Experts of a small language model: 20.5M parameters.
Below are experts of layer 4 (counted from 0) of a mixture-of-experts language model. Rows are named router (the router's row for the expert), gate (a neuron's input weights, with its number), up (a neuron's input weights, with its number), down (a neuron's output weights, with its number) and show model dimensions 0-127. Each number is 500 + 25 x the weight over its row's rms, rounded and kept within 0 to 999. Numbers have three digits each.
Before each expert's rows: a language model's description of what the expert responds to; "comes before" lists some tokens at least twice as common just after its tokens as in all text. This comes from a sample of Wikipedia text that the model never trained on. Tokens count by the router's weight.

# expert 1
Word-final suffixes closing verbs and participles, mostly -ed and -ing, as in inspect-ed, Preced-ed by, Revisit-ed, punish-able.
comes before: " by", " to", " the", " in", " on", " with"
router:516487489469480491542505512494531490481493505530533495484484497547520512475506548476519495524493511551508468521486491518515462464504509476476504514522477525511544448478462485481493489528487499499499500538476492483528495536498471478520468519478457528469456506479471510489501475517504518502475532497474523498466517531487574491491481446478463487525550500514530463496482508499508446529445
gate2:534451484475475499485531485423500506527525514504501519469480521500506500503460511481520524493504515538560515514531539457512512543499522510521505493535513492481533469527456533544526461476522491508522504449534485498478486518520506488496515562483476534502457487524488474488489484535500536521510484469476484501540484533531532485505507495476523528511518491479504455540495521512502528500505
up2:506484468514461436487491535468504478473518488471524520537448498479532519480478478478521503495559453500484511541545469511562503491506484500493505539521518494467507473492482524529493496433495481493502483459528476456496479479502495494516518471490485514482524502517487504532463519490509504487518512552466507551537499496469524498502483452503497544492496478496502480538512545498502500519518
down2:494494483464518446461524493487517501501519512513517494502488511472531497526477511514551479508514461498514491521560489486547484519550542482498506474456539517483510494487501452527527497541472486494491478500506462511515483514503484528543487497497558500485549509530514509452514537477500465483438484455497503543561495494485520530469511495495465526521482521489483495501481466500480519500507
gate3:499464527503460467496521497528517486504521501513487491502506489483462481513457528486503545482495534460476519476479531485472515521526510479479423517532486500535515540491458479472501492524491562499507487482496480502497497494473498491545519499566526484496494511534485512544481512504528483513518501470483467507440493481532505503417493518527488511509497509484502484454495532514534475471488
up3:551526487509541481530473522508485468541462557509517572504486483502498520476503488496463513494499539486494521508460494473518483519480495481497436464517501470493536504503503503530529492512502518512493439515519462478496506494474486487514467541521503499496501475535476522513500503477491511472516527516515508470460473505495456545501499467520509486518452546492531503542526457511508483449500
down3:499512482508520544479514516468514449494474510482476490525494494530490530502556471485484495526526525499448484514471470488531447502496486534471500486496542492513459497505481492525486501485504504519501460518441520550494503519491530499519478491463486503483511511493481514527441500478465532464534525518480522485470511456464514444499487471482461478455510506526458510531490461495473492524514
gate4:494481518498472513509557513478555522473560493524488476549515470549494541527520487522466479536456534520525489472467505484462502506499475486474477475472489513535465486539522532465521512514476498532509495485450531511507477473499503473512459491473483472528514498490527518498479498538523492528497521525484503535447528536535511506519456475503492498490480524508489534494523510474520482522515
up4:492538517541508517516475521519523496534494470542544512542513496480503508507468512499515508534512511461468425481531507506475538489514543506519481501522489508479518512503495488522494517458552487510435504479552493538462500534490533549510525492536521489527461466484459514469486541484475530487490476511499501480524476524466501478470525515488489488505496495478521478467477497512506531462483
down4:470461484478499521502534558523471504469461468497501521505510510487518510511508558525481506524534522496498499510450531486493519534477504476472509512486475500502468445479499486492434543469491501523511491518533478474512471492495450547475498475504519497516546499508512532466540441497514479485480514479507546534494487582492513513522473501521511496512484482496504488478492516478460500495499
gate5:508519531491475526496495507488488463455506491540507502496495531493529520438520578518497488469468504512534496507503512512481507452514518517495488517489479498504530534511482545531512493484498545500488549530561488497507500524471508512445526499477534535536506560507514476494532485516504495497481522502524514528507526520491496506489539489535490449559519534517529490506469518495493543488480
up5:488533460460492543482525456518512506466491568446477507490444473450512496575537470482484527498493537460516514498468486543488508516470491485506485509487485498502504475494485500493482506465504509529500454504486462522518518490520531500523506495501496527492488493497498508476475471492512507494492504487472434539532487468486510475475509519477489479471533450480502476475523535516483487497535
down5:511501519438495495517513520501501474466502496488517501444479466528496529535510536511544484473531516478496502539510545517484509511500534507504489542492474508501466500539462504525476492485593501487511511504554500507529528558501556457510474483466508514552486524526557496478504485470475494510494522500482519492520531473484509518515515502501513497517522479556506494521523494491483486494490
gate6:507472530522501475523533531491505506491450487510519492523503535532501496459497505482513497453476517519481514499507498514505531478484499476519466530493497505532479455516517512564493561449521518480507497516503501509543487425515455450482499495517505519520496491499491520525495450491524491518527516536530538527491549524447519477477469495532543487466484490520492472498495503528467497478519
up6:495473522494490498467484516452479489489520520504539469509492566501491494533532455521505454513470540510513501501543523488490496527495479518510511557490506510555531541483522462513477486489494486547468500492508464493489494479550489506534478442504521535474453529474475474534503493493511511494460501507475506528491511508479506511519516509491492505491493487482510529466514479484476472446572
down6:467506485536535519491461466419501470523465487488507527522531551546500511474495501474521468538458480529457468520480492492477504517464501547492475518534518512515518488479478490509536471475538469500501531501516502496492484508495478483476499492473490509531504526474496484527461529523520501465527506486510498511428533495466496500516486508508492536532511516494539501515476527494466446481509
gate7:477512540454481505482520485480511463498514515491474506481514492534478453522513469526426491504469482525536542497450503507500503534494501510488492474467528463495513498588498506524519509525482500511533473476473535538473493513509522504479454528441542472466470514493496523507456531539500525476521496493490494503519479509534457495508500482495521484482479521482508493468478473497514476481494
up7:515505461507511509448509508532499484521504512500532471496497473538503476483500537510471558504489529494496540450503511501488480497451505500522522430496494512544501501528494483493481530476495505503510513473485466542476516484430517501499472485496552515495460453474456492479522487515550577459494505491485471492517466516471493499513482492494488529496514496517499529524488491525497508446493
down7:477517518532549532509521501495482532577485484488478471477511489513452520518499506445525540509527482495512547487512466507546520497498508501483562529472516475502529452468531530485461466480491509553502520489537507485460455531516479492470505518513477512496457503543492497491510473504487511519485556503484517536519482491499488510530485482482514509518507499486492531517531499549487511495518
gate8:480529510491491516536483498490535466459508499511475500472506492454463495479478528491493467484504491517545534494560506497517492494496537512510512503494503504533542548470491510528485522520461515477499466486506515479515482529491493429501482525478494483458498488517510494460526493483469483543484443555453525532438524544506494494523506522461481485532478507506533508474494468495483488477480
up8:501491519519501534539486491488481511460515530507526538519540535532485514464482551508491488501483533530525472496532498478511488469500539472475484496473473523499529494490499515496427531528501499495544503481532469528479487474526509488486484497467493459520480508510524504447538505507503487539498459500453518522482536522528489444496515473470543506492508485474453511469483467487475454499478
down8:513507588496494558522499526512492522515515480453472456446471520510498509463454522508479479481482497508486464497467533461480507500510478497458498524472539492512528497487481528493535468490522502511469519525501507515516540502468450565492513520521464521497492507501527497529512473486487493500482526508500507521537466507505512479536481489512495481504467540513517456488535537472509528513524
gate9:565464515514468524516478485491498488526478502505493508522505521503536525508481484515516502547536514467466511511494520457519493523476510477480473502493496506514469475456488527482505538517498523549523517462570556458531467502495536534481456485525491505508473521509485483472512488490484470466530499503505475496462458483506535511492512526518421505504498476482514517504474502479504504458469
up9:545488519508490503510493512500490532540501496545514515520475476523489485489472508536489501552483501500470495483503484492527502523469487574523467533479508535480483517445478492444492459481485484503537512500461548515505492506524526495504495524503493427482464528540476484492476539462500510551477489465476468497518493526484499526474516495506537522510507490498533490500533482548533507508466
down9:482507475476539426486536543467481549448518529525476547485467503481532455526495514477506506512524465537538491520487512512501480485493496488475522480497523518522501484505488493519528495530462457461511478493489450487480478508482484489520500540523499508506514509530476504515457468496520544496491500525486479486492501522473418507523510481491476510503511539479476505488477502491526481548525
gate10:484479500471542497489494463502493523514512509519516493518501486503534517514494492497487475525507521515494456502518510474492494527497490519516538484489503510526459447546507523496466472454528485465508481472486514530475488533457503501517468492505536512467458521468484472534551526462470483502469511487464472527476479544507541513508460499493490513508488491473597554484519526518510491532511
up10:434490481492481496493461496547552459511507524490531478468474481497512500473536552478470498509476466483504502523517514552552481476492497498485500461493481491463482482527445481510519460473467526522525518508470537501477517474528493479531485496499490538508443510504506502459486512502532489509473534506473493534514514455486538496453513538515522489459492501486526501514487507505524507468506
down10:552483554496521492519515505544519478523481536503494468455512487547532512526456516460502535500562505499511491548452481467506479494500482486504494479511494463492466509515509465524477469518485482488512504504494504459506516460527490554563513482480473521504486472456504488513493512518525506503484530537526510523476517465482486513450504499518532513487510491470500511462534521494526491548519
gate11:490467473582472467499516518526526494517508476464483495476494522463537485509488470515479546488460487514493484477483473504525515550523491498504548489512498556468501482467513535505491503504527511549478529540482519491519533490499536483505480497522493490503505528492462455499528435478554510504492481502468479528456474520473497508465475479526480498480467511507484512501472527513495468519511
up11:509529548486488548537458493480483543507505495527511522514504495505517533461527481426495463515532530495482485525500485467524478470484495468485473509484501470533475530498510475561537505471473521472486508461504482515491473486514495505507500520522458551457474513515492536489529532510494514499503525548527497523533539497553513530485523484480486539540468513492491477486491484483523500518512
down11:519560493472487493529474497500522474531483498482527579493498480503491505488524501511482532496521536484487516452530462509491527512492482492489520563524465467497491553476512518503459494477506518511525499487482507525458529518477526441495501504486503485498535549546513528474499501546497509487524549433471527476534487469517534497505482516505515498501481525516467485521501500510506526512480
gate12:597466496536495501501497549471519517484482491526475482504497498496471505495478494488463478565493522534487511544527498466497535474514508501499546484472488460469506485460489482502495479501444493524489491519502508489503503505497504478456501521494469507500521522518491431556510509485486497522474460475529484500540469474489550463483528503463507494504519526491524509512505483521478499535474
up12:471461528470510504487499461487462483494541492500513484504470499483447519481508505494473514471502517508502529486500476533502530501548502458541492540525510512543518507478484512463520495548523458463485549481473460551516475506521443520498482491502485434492529488504498527519509436516507479495510518498521535532447505480513522501525481489476515507490511510494501476501543458491490512536510
down12:490502469502511517531528470530516484485482540499451515481484492493496552513490499524508495517516491495530508496507464513497478506463486540484550496487504485512513447489495464547505505533508508515473476503523464448494539463527541526456529509495511517470497480498494525483487537535456462494484483505486486514534541532490459478515468541548505538484462470532466530514489473534487523495474

# expert 3
Apostrophes for possessives or minute marks (firm's, 88'), and word-initial con/Con (contingents, consumption, condemned), often in foreign names.
comes before: "s", "t", "er", "e", "a", "ical"
router:467475476525483482493509515510537502504529544498503466479514530475504518488501513491472526498516523558522473540529505498508547505478498509513473522527482509521534521487465517530499529527485508504479474522478499540474504497535524490547480505452505528491460507482503452510545516508492480523507529499493519509514532545512462462497476510485555490543494477556555533539525487529528496536481
gate1:486463538516536503504496505484465439505506520481517506481496502509547504497528505485503524527458495481519424491507531542479521477485535463502471465476528526555503522469507481453458479502502495492486549508515528474490496474503510459463483469522485500510503506440468465499515494485527478529511537463521472484488487484499493524502506469472539509470485476499541520515533512500461486482507
up1:518470504503504513469491507481516464492556503495529479462511516428472524485473488507530482525502478504546509508455503520547543534470493547494486527516509472502496486541469482459471531492490518532446510465494556495478493454488510484490550540486511531498535510491531497485499499499490514488468503445533526515516507477511510468475474499470481492503484513456477519484496508535485475500483
down1:494526513514512479464546515490488474516466524475502515446500503502525527518469523473479512505500472510522499463540545488472485493479446521485529480501476491516514507455525512522510521516473562491496458521484506509489475523524524485469544513488486492520451516511482518526477449507507505498457521513472501516470505498500522481519531502483523516542473473540526469511552539493555517481545
gate2:485526524515467476511495540481470494519458454515531509508501517510508521484511502521508499456464499479488492505493527496475500472550487499520482493522517480515525529455486507493491489490484530492501516472431493501519451521527516430499530488484506501492466531475523505497500468504460493516542483466517535569527500511482506468537527468501544487477494503509509545506490459520537462500446
up2:509499450524498494484448503521469504512510491496522521526514508492505513497481499496508473467478521488497490511468488487504464514502474478500524487473506499499486525522502525544453488439481522501452469547499502500507480501496535486525460480490561504456486556496481501457501491427521466470494513496505449549493524486485523510524465492474514503515521492511513531536543473524540525457474
down2:558542513524541524509476523502463463460485474541473434504495547474525468506487492456487519509476507506522558529461481501486554503487475537505515521523506529499495520517514501549494539534509502508508484487525501475527497500471531497526512492479475489508498503491495518508463508521507500545505519519518525455481463464515497491475502482513485516518530517445516528479559523494508520496483
gate3:530472508470516506473499523493491512466492432537470543531541461478483519527525466488532443486478509521508493494517510523546542473453544499540523454492500519500513465474502444502486473490541489496468515472467503507483522492508515508480453525477487503483520485518511535510499451532515482521502471492470482500540506520544480486481515510473481513518488512497500496517488470472514548488505
up3:559517519474521522500490539474474502533490453489458482505514503475558501490506485492476485424503506510488502468504501476549548495472496538517493451518537480488498491500530489485487520515530526489514502507458497537526505518521489526472471475497477489485455511497545548515510494521525477483509466482464461482527547504523440506509479509486508490528510525504512513522481474460508476477513
down3:488474472459490460504498524482506535435493490475522543481462506542492499496491490512521450482504453514472471507597478531502510491511473463479518534496494488515486470516498532440492480514508456488488470508510481512510500506528475482525517518509544480525494466503482559490470512518505490520470514485444507460513539518511494483493523521508494514492522503516492491509497494552483526506507
gate4:547460466458485517527533522481515498493537524501515506506526548531515462525538527499493487507500482463508492541501507502512498506483501490535473491517496535477520497490501498503543503525543506531560489537479475458487456503485521531474556495471464502513508481553503481524496479548447486502470443483472515502521502494553525481503494494488469525504528514519520525480503474502525465504492
up4:481524499536481549486484504463487516496490531492499534478513490536490522512509514496471452511515466487522465433503511448548502479506477474481475533496481498499507482485464511522501531449511480515513496504487499537553478526504509494467499471457503526497507512474487506509492551511472525506527482501529474490536545485537481550481509555455499495474533523500529523509520539450492487504488
down4:486459493529495507502516506466539511466490491496448504525500544506520500490515522513475516500522521495489493542512480505473525486520523522480497447498497480476514511474543526444508511515532455491524502527526542474494499475472467560492512496521499471509557493495476547521506499449482479517535515538527493486480463488510484471437485508521517471489446478492504501498537540467486496538492
gate5:494497526458502523491486472491475487489499497522523514491520522497476495487494510496492489518484489520519459477473512459508553484503481528522498487451475514467493464525442507509490509490509500531493480572511451496439511460477480459532480447479522475433486498510510505512489480516537468495511531501525529480530492486562490486509523477469471519508496497511523506455459513514476458516517
up5:529489512484516506532503502504455499534462462471506483477533515502435464499542473497500531483530499505475587485529509495475464529501556501491487543480507524495459523446510520508507483527506461486506499472505498520520549477484483543509536512498477518548518485479499532495498517520519461509525441499478480476508510489471531517479496529520512499475518536515490499473514515499526512513518
down5:462470510513561495497490508473523514522519530475535485524514501516503485516496473506504481548527460497504473518482512482497488526528523491457440485517469536511475512462436479509492476481469516472482524499491551477502509516455545505494480508523528485506522465528503516505469479499529467490470500510497486484500501475541500493463495526477505519540521467468529510487550449503519563497478
gate6:476481469497455510483472503534476490530515489533531456510468436499522524487479464482504477504478510487504465501493501478461533529542531527539536467515469463505543460507517507506479494522530469504525521486522531481510501453489517489543508492445495519494487475467492522504500516563457512513487527474475514513540475532524489499475523526495516505534474489553516498509534487484485498513507
up6:501512492505515497529553516471530518471492485467480516514490550495465481518545506513485509487529457499465541495512480492561490500466546489441488513476513502499477523497460499533517524484480498512533492495538516536492508528521487506501528476556515492498535517513489488480517546435535485481489474514509495465478526456505544529496463463496520488474526501494504506454461513491536497501505
down6:503475463450475536473511499531470462504518452520501474507484475485533491449508473507487481547565451474495500481488511536508466474499487498485484534500490465542518427501490503502560514489516464495520484492529499516525508506488470442512491496512527471467501514489520518479536466508468516484494488475467502511542492513497512502480507537490477521494514476506523515494554478517495541495482
gate7:493526490478480496505516534505464476437511503521447505464476507486480422490519498492529456431534515470517523514516478528494544501494504448564496461488504479489510517463486545524514505487492485515490490514476507460484538468495512511515515510506490485465503466500501493479516519517464479500478498438497519519511502483500518473541501503488537491515487502522522482509525494503533560508528
up7:486462501507483485476521485487518509474502522434543541498547480532529520508506478505484526502512474476471590506530499502486541507510537511508474482481523487495517529530504527477492501486494489483496481499502479472524470475519469485513487507474449533456497475514473518515481470492502551488511482548531465491489490476476456478537526479563500500484482524482490508511467506507504456494466
down7:472512472476506475522486535529468477479514507495513573526528486563501514515522511499507532465505529533481531522498513486451496505468462540502516480502525532461539510506513543527485506516463504457476489539498520523506482489511511477488493505525452508535504509503450512513485492444497543501488509479475492513468544517487503484491533508485510489475467487520543492535463516454532473495488
gate8:511564490515518495471457486517515466507492515466472532507564514482500537513525476496477522528506439510526527481538557510525474471513505488540478481478478510545492471472490537511485487459494482496514461467475492527480504503497491441493465485475499528488465536499497501509501463488473527513484495454488487505515474539500510536503480489512537508468509522493504550503500482480527468507457
up8:532537521479524517565510462521485504485519523480565528486512497539495456501526506493498482508482502482537494492469488477453489522489498526518468512537508522505527500528501536499483548498494520499508526496518471508515551485470511513509506496525466463484475509516474488471545516469534491463488510472484438486528462492488481490534483504488492498542480501518487461495525511509496485542577
down8:450508518504503477517457511479477468524539489480501517479531477518497432503469493468473522486483498514472480484532503530527466505527496499515501498490526532529438513503483519494511484497553471483460514494500487491512506465507468493521481539497538464480507559474488476518479497527480507514504446499454515446516483511475498504475496524472513484522493496487499497463489492526553465446461
gate9:527487512474511481507530512522498491503504499473501504500528487467459530515505520494477479499559547477493494507503506463526485559490500522503478515502493496505468494488495542490541478515520488519520478497460478496493486480455469502547480502520438505481488502470489499516497514525539513517500483558542473533475487540525495482519453525448484494444506554478451510560517501525501477504506
up9:487508482492523503515531491530497471546538511511490497476492475488471508473476489531524515490550522487501454489510476483506490524497499483510504483499496472524448491516499539532522540538473484483512484520500509523465449508501537456518451497535432497501470496499515494528554500499555530505508502511462471497458482553497530495489473502471530493483513550483458523543486528485502525490524
down9:506501507509516477516511496451552483472519522547472505499466529516464502490510462510524555501515534495494520522505483517451504467511467485505512530558501506508513500499468490483466509501541519493521496478511525533499524519505477499548564485499527506512486537493476520537494552507484457516463481483495503486512509483498518438517489461542482552446519522496489491498492496505468451509486
gate10:483517463490498504495534470507494509510461453462495511498504456528523508556519482494504468479518515483503525478492475485471519494523529527532530467534482561507521488514511456508516479492475483507501498498540538507516515488538512464464481487472521491494522507515536489504516512506494519483505523517471490498513452493486502491495537522473439435458477525473486458526527539540523524490555
up10:521507522506495522523460504494504531493509568502477493539519542454466485470520512556504531552519542509500470518500501500496494499486523522484482529505505477480505544466517538478484512488507474466440510530501479526501481513495464554553520510512466510499453515492494515520494506470484539513506511485533499511486499496505462482503454468501546517566510496513514528481510522517465501517471
down10:431525472494507510473488509482487501524533493469457504511541483467527493512531509525489524485447500465498457484509460503525509459457510544485498501492511538519547476486469513511480510471465524501495522486514540505500495473498469468514501500500515554502477535526484493517452523509500488446489482456510481462477530538466483500491486528490515496454477508539505466515539482496458517490509
gate11:490512518515557491527522513475531530490497543522502530501467551471489514498456501503487529490503532487541469485494516457491536508521458486537495465572531464483519519542513539501499504519503506534538518493529525540495470515525510504544480520511465495495524501527503524448447499523467504474483527499519478497523501468537489519520484502513512487520557507515478511505481523502502474508460
up11:535513465497462492509461532458508500495480507495541519503517564457500507478493521513491510499459497481505528553475520512498471482502503515487512497481477543479458471494462476518502482501503498500462503548501547502502526520504476507502522452496488451513497452480551500504506527489510541492513469552511513530501542472522508486495509471485450509484490549526545493513530521543465508508518
down11:489497498482484512498484537516524484515492506524501486491523503494475488497522486482522525490528506483494516544483483516492515481482526491524527502479483496544471450483459559548527504488526518456506502492526538498501497481495558460524483504501438507502479543495544491553474520524482491461513466565519520493492503515483527498522533508485489481525506572501497447494534496543504487478538

# expert 24
Standalone space tokens before numbers or words in infoboxes, tables and dates: (aged 75), August 6, 1909.
comes before: "1", "2", "3", "4", "5", "6"
router:482514468493409521543489521499507488477497497526491532502517503472505534482491516496490507521487521497495499476504504499575521463478499509482485500529493527529506511540488483500525478547502489474502492504543446502495494483523494450508480512450496515494444489502463503498506519518485460476488504458498521497503465494461507511483426498464477492509494518508528468525530515555478459523478
gate9:478524470500502478483494498469533493470457517452515442467484494500501453498477502478526508527520522480470491492464462492510474488496517495453504531549485514478472506515500506546457505471449505526506465503485529494454503469477514480485507475499472470485483496486529569521490559470536496458509518534476497535543457526520517505502506539467491515520510505483492491519506528476496517496485
up9:518525545496542485489531525490452501516496575515512511464502501494527491529474513490511522466466538487505500474507516457511498417517505490495529484501536500488499512511501495492512476454468499520477528549497529528457513460467524437510490495485492486523513486479511526531517511505530502493551533520485498513533493506465508499464502549447533508523498500524527512495507485513522472499468
down9:490534481465487479510476506540456469559521504473514483534514448510533535492442482508496516512497500529457479502484518488514507533470493485470527504530514478487502489500515503534527484515492497514501513477509439479520513480509470479568539482527508486517508492504463503481526488438508522542476491512492499480480555448455511526471490517522550504487522517468502484504514457493490506498497
gate10:491420488456510457529480509483517524493564487509469510475480519526543514532489533513484475477495538513552452527474496485515514493494502486495495484481491468543538543527470473509504499517531516459512538522516497487502498494511505519501491533455517498509468502539522442520520493510486475484515478483504524526492525502515525506512523480501498506514515487530494442492464542529519495552485
up10:527577517531467474464506497523499468492446511472544495514532494516480481465517517507520519534505487481492507522546470484509494523477510510491514465506549490464482493469531524490497513455482512524507466462489543522537486504474503479518494489513513497493527516454491522495497483490489496530478530510492523462523460503487451467488483516526496508519487502498545551492516452455495483447477
down10:508459533508505510543505476463511495499505466484504514506547486544489499525471504473498549505474489520548492516515519482491482530538461506511470459461501502475551486509509480484503511458515488497479481477451525471528487488502514502507492489478529532504445487485514501486487460550523503474487527474473528477496465526491506496484521457514501562529510526495536492454474495530501524501433
gate11:485516481498516499482478532539471514464456532538466514486517485449486513480511477478470478466514524536488512538521527495490509506508478512468489523508514544430511509537490485500500546530471518470523497508535506467497504480502505545474516483486471537494485518482491533484521504515512523486459506503481482495497516513469502542541511548434534486510525464475512457538468489492492517454492
up11:515508511524468487495531547476503477532500504501535447519481515525450458529499528511511493506491465535506481465501500526474450502546513508497485512478485481488479455515511529524493456457483506499519496489465492493430514529512484459530481538483481467464521468516478471515470528483486501516501505515481486503542514465502455503503505497536516559500510526492484510498504509566533483494471
down11:503498515513501475474483461461507506469480517499522501482543518501530492494491501467491500493508477480509490539502519515525512462502545544538522475479482482517506470479463467494522497527560486556492500488481528487513498466504570502517555532518497485489470514544538483485505518520475485527484506498574507455482500522503504465515484496528486483511436493536534488503478481496483499512548
gate12:518487518464490463492485497525504491477512513495467542494471494487519522519484454482497496505483444502510539517515480512457516484509522460514522544501506453483571523497521517498467517512469518504502487512529499519519479548483515538532511482487435455544473502490505508517483504535500541494502497480481497502469479491478506519441544558507501536458469496521497514547463512495496494479500
up12:489501465573507546532542507483489486520464516484542464531523522484495504487495557504517508511515543489470459506492501507544488478507472524488485466507469514513458431492473500538520490508500481483481521475484494469486498449516497481477472509469515528448507520511472460482515502478483459488479466506492532485505487499511495493545476447504491474510511507476470489472537482516480533513518
down12:502523494498536468495538504500523505574460510533473520510524495469455476451535533542493521503513493482490490477528510507498545494502518522455482464487501500463479487517471526539534495504546495519491495486513501481505529482476495487512487499508493547474482489476499424457504502473516512523461496449499515494499508534463517521566467496526500484517499466518486487512511527545482480509498
gate13:479518473517510510528515520469532518525493469558495493493480471561523502498517527460472515506465552486519531514477535508530503504509525483477505498498463539467493510480499489515521466493467519533513492476528502481515482501499478503533487488490507514527528489523456478486524562504512550473517497518520498487465469548465485510544445490496511499514473489496413497494530528507527484500500
up13:520490509511456500453491480542482452504498513452480517504505515452471489498485480522509491487541490520531474461539501474453503497520494490539522507502512507520487499508507506483491541507556464453474506514494459488485513507484515503476486520502481507480486471479510507501477454506510458544510505494473522501532517422508524509465491501505514526494505518513604519500467480502476500485523
down13:494475478482452478530495461504532504466520482529481490555507529513485514468510527482466523504435489529496484468513477479492501424491519493482513468483518558499531493465522439498509499489503486503522475484524488485481507513514486506511456533517468493505494508525487508545473505484505504472575484525471510453476498512518466507545479505467528511490522494476479519498454512523510488507488
gate14:523490480567476476503520506475476501482482499516535517497492515491486529497477495515489508443488539520512467515485533512512502506452481453496483490565462499489509531487486509485521495521475525490493505522512465489490443496527536488485504483502518483439485506500547468454471496503450502465520541474473541518476493490476530495481503483495503470482533454535528440504470508507472488513492
up14:478484501520435491501454464487465510476499494480506506499488455511518493518486483493477557486473507502533501487466485489519527510516486443494515498515490502551515520530490458506505464464501492490485529470532512491511437532535548467512513454507506503481519497538517492494484472472487526459512489503507534527511448510495484479531491491496514547501432489520473496535504518511515539507457
down14:476450531502432493493484480477504537510468469473517547512469464495500461503482461536494488494443515486492526528489507455520519486498523470506478481514488482522511507497510462505497463494498525506499489467526505496485495505502515444486512472510505514470497513508507479486484454530473544498502486485487545545506520483498488459542472524480525478511470480435538488556521497525497518461520
gate15:549508508547488550486492528487497530496522548496504466513530530499481481526472504513484516488481505477550502489536490503488528434464513504487502500471506488479489476498542525515500490482524453489475543536496437509528488469523536504485500511493479506521510476523491524485487483496503477474534507496491480425493432509467504487517459511508501525526507474491495509466533476489507462486549
up15:540516464533488489505493512460517514513500513518454510550496513519518484525505531511498510506458522434504474478529534498492516439518521510460486483519502468497503479503483527518519465531492458519484480540525513516552498506478522500523484498476482501537535527523506474514469482520495486513512503496470516454504457533466505447511500533533521529468462511455491516467520492503538456483518
down15:497475470488492509551513480562514507491475520502478510512479539495503520446476508505454480455492450530515495537540499491539522494480490449506463504561557507523482448494509495495494508521547486534496527460515502517499498529536479529478471503522531460475511464542510510478509505495510494503500493477496516530495481450515491520496534481498512471473518499484517470495486517492480472470546
gate16:482503470490508527525507496524493497509513494470511483447539509459511489498500490476520512452490459513543441526456506499492509521492516461498525477465489490533500483545533471468535524522504502497499482494469487506516525536489424482477560481486481542500468506501515488540505509498504482484500499482506540482469525543497507550570525484496489505528508514489503518554467525505510517483496
up16:507503500519514505509489511482502511480514535523491513521456485531476500490509518510472483550528490502466555451535497502508495487516492526479473516522514525452499521459474526518474479477515484514489546514531511502507494446507532504476444537527510483497526469514505509445510511501509508503493505519489436496544503463523471473428467523480506514483505507480477496429532478498471502531511
down16:491464519521542499498514540501545482558517504502503499531526460566494481500474502517504514510454528502505524484491518505494488454480490487506509507496491448527547515505457504541487475477485476472469479534479468563479514515480481506513514476495510533512500492480466494472469495493506530466507485511477471540493496547509495454547509504464471493478513550520506506504520489464536521509453
gate17:537507528468502526516478487528518514502514514489518457499523457516472492530475465474512495479470510554484476517453504485499501487458515503554489447448500512497514472537534509507496508518447524510458499540497523471532468500492497539481517502496461482504523554525503510552477493494499503524500513493493489436496492536519485509531483452523478490518487485485481497446526476466520506492514
up17:525505517465509518549455501542537527467483520512512462476515472509473484519511477485473459499503524542466478487456478504482499501490491480559505449453522515491500463548493525502528515510440517501472505505487518467553482493487499512525533495509456500495515566533477529525511477485492518507496514494503506504491487544493491493521495471503461535482505475550477476482503481455513506486513
down17:533501515475491474510475461495517489462530434572542469511491521467498468525499557497490480498444505526483490501528548497481508481529527483457539472494492486498504492520542518497502452492459541471503504516476496499532542462484476538497487493529483510482506482529479496504543475480508533512502489540522506466521506482477464503533501490532477520495534519492517493512532504469510517518497
gate18:495501479470507446519493500526463522515496530547490484498526502522518493508492524482527465500557470488478504533495481485520476483548463534465478526520527545510488515540516453460498488483522547468467519507460471516505520515516478483501489505514514491486476553469507479485509506535534477463526508448489467511491491537473534464482532466490525458514498494465485499493538498473494502504463
up18:515497541488492526525458517521479506483482519486430517536500445499486493507507469529545552494460492510517543491518505469518510502509465488494477522482484501473496493510489500554501451471476453504558497502516531512475469528489504498504501489544507510494509480524507456539525489504496524452524505505535494502541488514528486497490505510523500549491493495471493520540429512536537488483511
down18:473516556481511473443491521529457513505475495505504505542515487502538496500520535518543516525508490509449492491503497448512523505498469500501452514500521527543499482547563510460491486468510514492518514479509491526521527477473464467483501472499509465484540529486537487489513508501495464489498539454473442465540470525504500473508495476511497472478526499496528475504525501473477459510484
gate19:519467522502462482512517476511502526466472463485525523540506501524468524520471533512520516538469506540468457438522515482471517511513474553507476519547475524509462504507526508484565507506556497486506498495495482496485516518535506501498532450476495557506471504525511513513519497465478536466478488513487482506498516500515519474507464455524508513504526448487537474517495487472510482527485
up19:463507508519498494505513521507482486515488513519498473501507486500481458465503493454474482475520512440464518520466478500499476472539505441510479488491540484488545511485505494493431491513521495501465527475503534472517508467529516543492477537493554434472511504466500502495462533519479503521552478489515505466481480523475490515505451489473507492490488538482472483472547487505506522467525
down19:530485484524475472502461508471505524463494516482461497537544499492518560489463527458513536487484496503455515462489506485503506499509491533458474495505462518496487513456545556492479512512531529538501454487521468492516508524542501498472502497499531507522458504496462469473511515451447516486474463532477498482498522480540499522510478495498528528482461501529505483528475476501526478534510